Below are experts of layer 9 (counted from 0) of a mixture-of-experts language model. Rows are named router (the router's row for the expert), gate (a neuron's input weights, with its number), up (a neuron's input weights, with its number), down (a neuron's output weights, with its number) and show model dimensions 192-255. Each number is 500 + 25 x the weight over its row's rms, rounded and kept within 0 to 999. Numbers have three digits each.
Before each expert's rows: "mostly gets" lists some tokens that are sent to it at least half of the time. This comes from a sample of Wikipedia text that the model never trained on.

# expert 9
mostly gets: " his", "The", " its", " her", " their", " other"
router:482468495475498532491500486449504471507497513521477504489460471482479451476488439510458503463495477478511492494500487465516516494467501476518491498516449484496510519487489472519488503502513466
gate0:460499484508475507480542518506509529543476519501475560485500548484492487520486434499518513496488483491470481528560467473497514499506509501508481512482496504481503507490504513532497560482505537
up0:526510514490579495527475511463465498485549502505489512531490455519491488474500510512480474507489483533500482488507532559520496508499497521472492506534495512517473495460526479475513479481527459
down0:499478526480455476484493491464574521503533473509490475533505514544477496529521502478487503546518501511487498521517506506487490521532541483500472468539482490524498481529535487501506521534466528
gate1:502527531483471532514488464546538510483524477511475461535516524505536503531549527473497521515517528473511504521537474495500459498539489507496475503547495522494502487484504518471484518519513552
up1:518475503470526526504562498487512485462492527545477549511486463458497466480503499533473473518481501517526507527518534511527573485485463487448491475444497505566529542499519461526520472478455485
down1:493473519537499500458546505496490504500462534527518515529495454499475518530468462455515462510491479490471446479507497483545497539509511508515501509470535478504473504482494520469516471481485494
gate2:526482523463494523529507483481563497504509499504481465470501465494512509507514472478512504453503496478521534485505522495506482501475520513519499540510532496524470512474483467575493524441491434
up2:501478516481496492481460513474550499505465515484513476514463474539503536539499520482454496511499506469533490513534526527516494540459508469484515502515500486514490501467525505534469492529488497
down2:459457540517464526483528498479482543509494476471505529529546516480542508505464479547482490508478523486475509497498492522504509484523509480490461491479501538566483471519504448530500493492457501

# expert 4
mostly gets: " 0", " 1", " 2", " 4", " 5", " 3"
router:494451501460461488451490472449536502472500508549473489461487482530495491504492466504525521542519461505561517522521447481492477468509532522508527506501472478498524484463473507465490511482496476
gate0:559502512467481518498502537493525496490553494496513506499505474478503496486516512505476498514493491484503513528510475512498546500474488490520480488469498526517487465522517546460498531479532515
up0:456437508460474495441519530453495504518517540493557486506456482516496515496497510523487478467471533462482489487506508516500509479517535427422482538461528506540491477499479530452548503514475501
down0:477455486485495484483572534498518455491508487518494498521538504506512536475486509435529494492508521507513501509502540478514524482564487451519511512444514489546496488508506478504551505481476472
gate1:504490516465504518481489516444518504506527524510525499519487488460515514498441526494486506482492454506509505536501496481505496502447492517512483515527469454489501486483495485471538525504509499
up1:493479492500460485540524492500522528487511488499493540499528494518501495535491510473535490500485471523471518473483466496492437494491526514581485507506470482427481480445488508476517471525527500
down1:481499531489519472524485488477498473486543487499492486482472484490489520489500526486502497511510502481494524487479483492510507548513493458523473497511456500511495520484495480556451514537511493
gate2:522513551452455486518448524503522496468500508535503511490521438487468465547508529535509497485502465447502539471545469500552485508515502530494487476509532533508484515476476503489534485494512514
up2:513528485453539474495555477497516480509489470487467492504456512514545545515512528505516504514484480517502476533487517500509483543537506560510461496487486511570498546491506471492495526505495484
down2:493490489486502457506524507474452504526493503495485488484505508499445532514505495491552480501508472543461469541502514507441521537494497453500509458497492521488484486498504532543493495446513499

# expert 6
mostly gets: "ment", "ful", "rogen", "able", "ct", "ted"
router:496457513456500501504509470486498507541492534514480490475484457493470478506507475522479499449499512462543473486462478448523500463468472497495473482533457542496507511542517471516456472502510508
gate0:495475507503486489488498527496513453482486496502518502524543541504490505550461513482476496510500525496497450453526484502450428437533506471517499468509473531510528508517504477498507505519505507
up0:506521510470483519534498490484507515495511505568521487489545528528460461476490486466494458513485525478514502451441505517469529502448515501482504528500493490504503472512486510479527452500451496
down0:502496485485476507472520484491525469521498493529492504544517480500536473529539510492535487464492506550495429493466459474494470501494504490500508505452507496540514499477486463480469530536460506
gate1:486502489509514563503491515516488490511549498471490456458515503481488514507523508488504493440482531487513506505473492436508483531495511475430485540529516519522483482511479474517513504483522503
up1:546488525479499497517523498503495485463523517523492519494524497478533504503527461523501510565447522475477458543493478477482525463497491522515504519496469487445489459532504464530553509468478439
down1:509500526517510499507485530484514535523510514547524490482537468461478462536469531511460526491538495483504602468509535482464474472495512495548473483495477491514504483459458547531496465479471482
gate2:539477483473497498474503516519510489481524568519491481478473482496518518518479503487483467508488542515504535510460486516507446518497511509577472537501467542488519493521523473471448478488475519
up2:438469518518529515514481487516502532509520437517488496532535489504501510476510509458502535498496456471501478462567481493545525488483516537450503492477531468511526464476491500491537548494495467
down2:507492487516513515499510511486512495478470548544468519504488463487482487499513468496492526552521498502506501475535532503514514532514513527475536538494511469495523502529534486520508497490533501

# expert 10
mostly gets: " National", " States", " state", " U.S.", " British", " Indian"
router:518464493493494491464483486433487462425506523500475521524528484472490481509488454495451506508546497501509472489507459476495506465491479482491497487531422506514558473498493527512514503461516474
gate0:491500506518444492492481512493482497477545534508491505464479542508505498487469461474504487517542499455497478495526477520517521518471444514496483479490501503499484484521478519482508475496507510
up0:532499523470483537467494499497513505520518494526468516518491514510505502475468445469535520505468522474488502531526480521504495510506525506513516525531482521512479494493537501472519464495471534
down0:500471562516517508480511534502503492501508525517492526490513527476492480488461488498531494502495495454494492539465523479518497503507499477484487516497487484497485526512505512491513562448499537
gate1:503513514530520496477534514496506513468500479504498499476517489507478510506478477479519507539518491525496481509575493482516509483475513484515469513517473525508511519505515484520491496485526506
up1:436497506528517505500508468504491483490513507544507537482510508508489468549481468534523496498464534528549518508520502495505531473493494504472496492521476511491532523555459526490496492514469506
down1:521528496487540494477511515517518480507485471469475523497481483512505484542491469549523521518508500523506505504507513498503534532486501499491481525527478516496536564489499511476511483508499461
gate2:512478483519471516516525526449467461489543512480460496486506459511465523514523487540472520521517553471537502545553474505500532442453514490473509490512502510487509564486509471509503496515518496
up2:497481497507466512483477536494451535515532498484469489468544442492535505505484481534456539510552501484484485498502498483527525535504521500445488539493485417481491478503506489486532469513468508
down2:515492511507451494544531509510569491513491481534520537479493461509500538525525492478455505528521504543526505541511543536498428471506533490498496511488523498501466507532491509491498489494518476

# expert 14
mostly gets: " Ch", " Z", " K", " Y", " C", " O"
router:527485483507511491473495480461543505495471496478467488458506468501488449524515507469521510492506477445485514477533496465492506469470477498525494520546474474492555486515515526497466504500520512
gate0:495470518502518496474461499465503454513514477499500460493508488494470475487481518471466513516497477466531488477486480479489457528525491474508483519476536533482552516525526447502523514501509504
up0:523523474472551523510469496521504488505510492493501529479490527516496511489481453466489461501527505473550450497504524522485503459469493501499486501510488534493484514495528518503499489528493505
down0:545508465506515537544476493499511497506539485533501511512464492512556455512531501502537503482533513526502487535471520495520552517491491524465501517524497476496498516520538476505504514525525465
gate1:466506483489483528498483510502505508505527534549498511489479501474470499495514512552474572515498473462524466490481485478444468489490504489505472516529523532509491484526485517496512495532497535
up1:529496533485504543482452517528501489504481473497488491514441513487495489506484493461532484491517515498472524559520517516487503534491524496528480470488505457513493446495491467444464517548487458
down1:528486498495451475491540531512526481543500457498483477514463519510521488520500486490484545465555518475538493515500476467491515535493519452534475461552534473462503497496488489476515510490515529
gate2:480524531477456500553487519507540542485516487518488481491491501477483534524482515468483518486499495442479563506516498475479467518474523501529502554493475516516477503493493452487495502490473542
up2:520478467497536487485521470545464442484511500513503456478451504525504476511533515535507489513529500515519461458506490506509524476476485528495539476503503527481499526492520503527496471514527445
down2:500478511486468504501527498444497475517438517463548495534552472473489462511529449542501483530495541457536512485506491504483479562542530536507514488476479476524493538514502507514460496494526512

# expert 0
mostly gets: " the", " a", " The", " an", " his", "The"
router:506483483456535531471468494454527506458476503505465507495477439489485489519514469511488501544500453448522452548490461503512526488483507477500475529528444435508537488488502502529500482461492469
gate0:503476483477474516522503509506515507476528471451510487479505493501478470535505444495536493480498480477501445500465488482532476465482471517486486484546496499465474490517503534482521502498452495
up0:478519482493535485508514470487501493532486549469459476471475516515479513467485491508460502477482482516538485512510470539524519528457507476503546479474525498540494454474534492552506494482494547
down0:471555472499478475498433505478489538531535494541549468525476482479494504499544485501521489517517487529508531562524473469469502523481499470515533501481489529469506485495482498508518511521494502
gate1:481486515504531533472507494503483524462478550486485501520547505507503463523525484526524486477563550538525550536518497456498512494521486487479466491470489504506531475541477504584513543481516495
up1:492535527494498485493482481502531475462518501524528496487485483551473524474482493465495496488463457501476478496487503532513495483496495482482505502505526541508506492474513502453492473467526499
down1:484505498481477540507506487528469467515515532529475493448485479501501503515466507443497462452495482504483548498473503542537468466463491511523488461508489504465501497484474480488527467503491559
gate2:508506490455547472495515495489546508502470486545492504511550488502498460501515505485515488499483474486494463503508481483552518507490528535505513484478490471450481488505532533495493527514496514
up2:492509503477533516546538472472502504493530506485519497530468480498499485502478492460524552489510500426505486569495505501476472544523515506493531489475562535469462471526512506514523495536495489
down2:464487503540451543494466493534467504493483516522502474531470540497498524531515440462533459492541473514525497497512497480506531516481480495507520514484507468532533472492511523507458479530505519

# expert 15
mostly gets: " John", " El", " William", " St.", " San", " Michael"
router:479469512493483481494468462468526482428459498482466488498506455494455468505499529483522530479529479487529490468497504483478504491503501519501520510514430500504533476462482562489491500519521457
gate0:479519498457514496524500483516492499509503499488524516484512485498511526522506505499491493484455460446485489538466504465505479502490512517485509474545480484460522512501492471532484447508465473
up0:510467506492513513494490462475460504504493509503509508528483537518508468449537455494484510494525516532496473481504507581469560471463533484491522502493486545555521499500519520483537555478528517
down0:506542456523493506476501499521546485496429518476519525498477523553475479506460529480504482503529503506522545487489501483508469499451515506485508451534509535520516519517467481460495538514535504
gate1:485519431497503507553470503514497477480477510494486527518514493458511476492538551527508494494469477503527499500489492475449481501433531525495521469475521509501505527481508460479497534464490489
up1:489463504490468490510535454467518500490511482469496510518489500475472519483510505459516484489505497477551537512516510492485515481481478541505487493477479527545458465477556536512583504439481504
down1:473484458491523524540520511500518494519499512505511534466468487557491480518525478541507559500489479474506512511466511458501490502503557486481517515524500492482476474515493489461522486530488501
gate2:520499540464511484537481507525496497492509512528482449496529451480553476525488529497534530505522538537495481537525496428465492508493501518558548485504495496515487539519476501507550484500494532
up2:518537470510509522497508521516472553425521506501507502478537476467483476463449456487486466526514472522453483530510514530517502533516530454513465457472527488503460467531465481487519534496528466
down2:545544502481498540474504473510542514491500471492473523508491550488553526494509523524523510478534491524507510510536503459481488540490474532525472466485494494491498503454447511485517530519557506

# expert 3
mostly gets: " film", " album", "ation", " station", " area", " Cup"
router:500468479472482460484478487454505464449499476501482508497521484496514439523522478498465498512496484476534468510466481490525509504472526526492498525516466472512543463476493512492498500501454502
gate0:464500510487479502478480517510523523518504508543524479537508462485485463542499516504489498490530522539476466497493486467520495473477457470465461507478499521510460520491484495442503494524533473
up0:501506496486531532515494486464523522520511485525555481494512530519516520511492492521512529497517444516491479520464484518541480490478447468465528541476478482537494520482480514507532502527514470
down0:508514515520497515511536478464454494538517516518488516493516526512512499474504469502511474487471548492477527536535479467486470477482490523483515513490486532487496463550482482511520498450495511
gate1:517490511456530492514487528506485514496537513540513476509525548480484512526480524528460532529498452451483469484467482527513513475573516504478524456482494465482511490466563476446488517513460480
up1:518505523534486521500489509489510532483470489468512524511501467541521463460499511493524487471486514580499530521515526506513469478436514464521475518551490497535507508507458533516524481496520480
down1:501517474507512545488485530484505493490480491518475520503492487534446479519539507469475484470476460536501515504477491456507523481543474504498508475515485498484486508519508477489486473527454576
gate2:494504466481491473516492527529519478492504489475483493511486494463481504538502503529483505508479494476516480520482470484512482441524507539466488469500479498512500540527526493525502478442498527
up2:462482499501499555486516481493468497502544480523504470526518512506491453491481472524540496500488477513485495522524516481501520508502495524480506481485531517514484488457527464497491513512548473
down2:516484498519515475515466520487484536470455513497469559499538511546493501473507506495521510519536475490509516495514481450515498506491445515485484529496496472486502473487514492457525504523502509

# expert 8
mostly gets: "|", " April", " July", " October", " November", " February"
router:508462505467487488488471467466527474450485487516497502509459496489448469487480493516515544479496481467535505502519475505484515464466522493508467480535465498533526522478508484471477452561541506
gate0:487514463477495494493479475506532506510551531498535541496455476502471511510489531497503506485521477489449497470544511532527492481515484499539470487522467487479517517495480514510530491489492472
up0:494528499517521521497530529492477500469436511509519487471489525486491481419519490494516471518461482488541436532464515472486492503489517478464527477496529511494490481498470507515478489464510526
down0:523498507491504497474463467523519485493537515516513479513547505523461452529510484454515475500502526499505559533543538466498482467453459492481450501471520495508519511498520489466522462477467514
gate1:490545483501501508477505484462521499482517523493486511529470521510508487494499535498500504507498483526506473489526516535498508523478529504537527486503489487500520481511465470550517500569502491
up1:518476487488488541537496494532533516529465485486509492516513503514465510492489463501445498511488499470520494491490458481496474488541520476458473509488509493493504530516516522485481454429514496
down1:536520502472484482484505510527485471501494558496520489484542523535516484521496520557496513532537488501466502508480486460499524503509541497483530504498459533535551536523535504517475480501476499
gate2:512441506466510536495459507489500506465478488474525486568479496457464504490505453528521480481532536472510452499526525471526488504464498530464495514482541491553530446505503506479486451520499505
up2:479514478510479544494568464498487510500462528489470486492436531521532483495500507534487524479468489551445551451498490531493490466455561490502502512472501483501503525507525509501492532472537466
down2:491535467478504462448496508492511495542509500479531503507503543492508545516548445480481490528481508463505538482510487499492543480537490509518542476510474488549490485514539518505536495546560483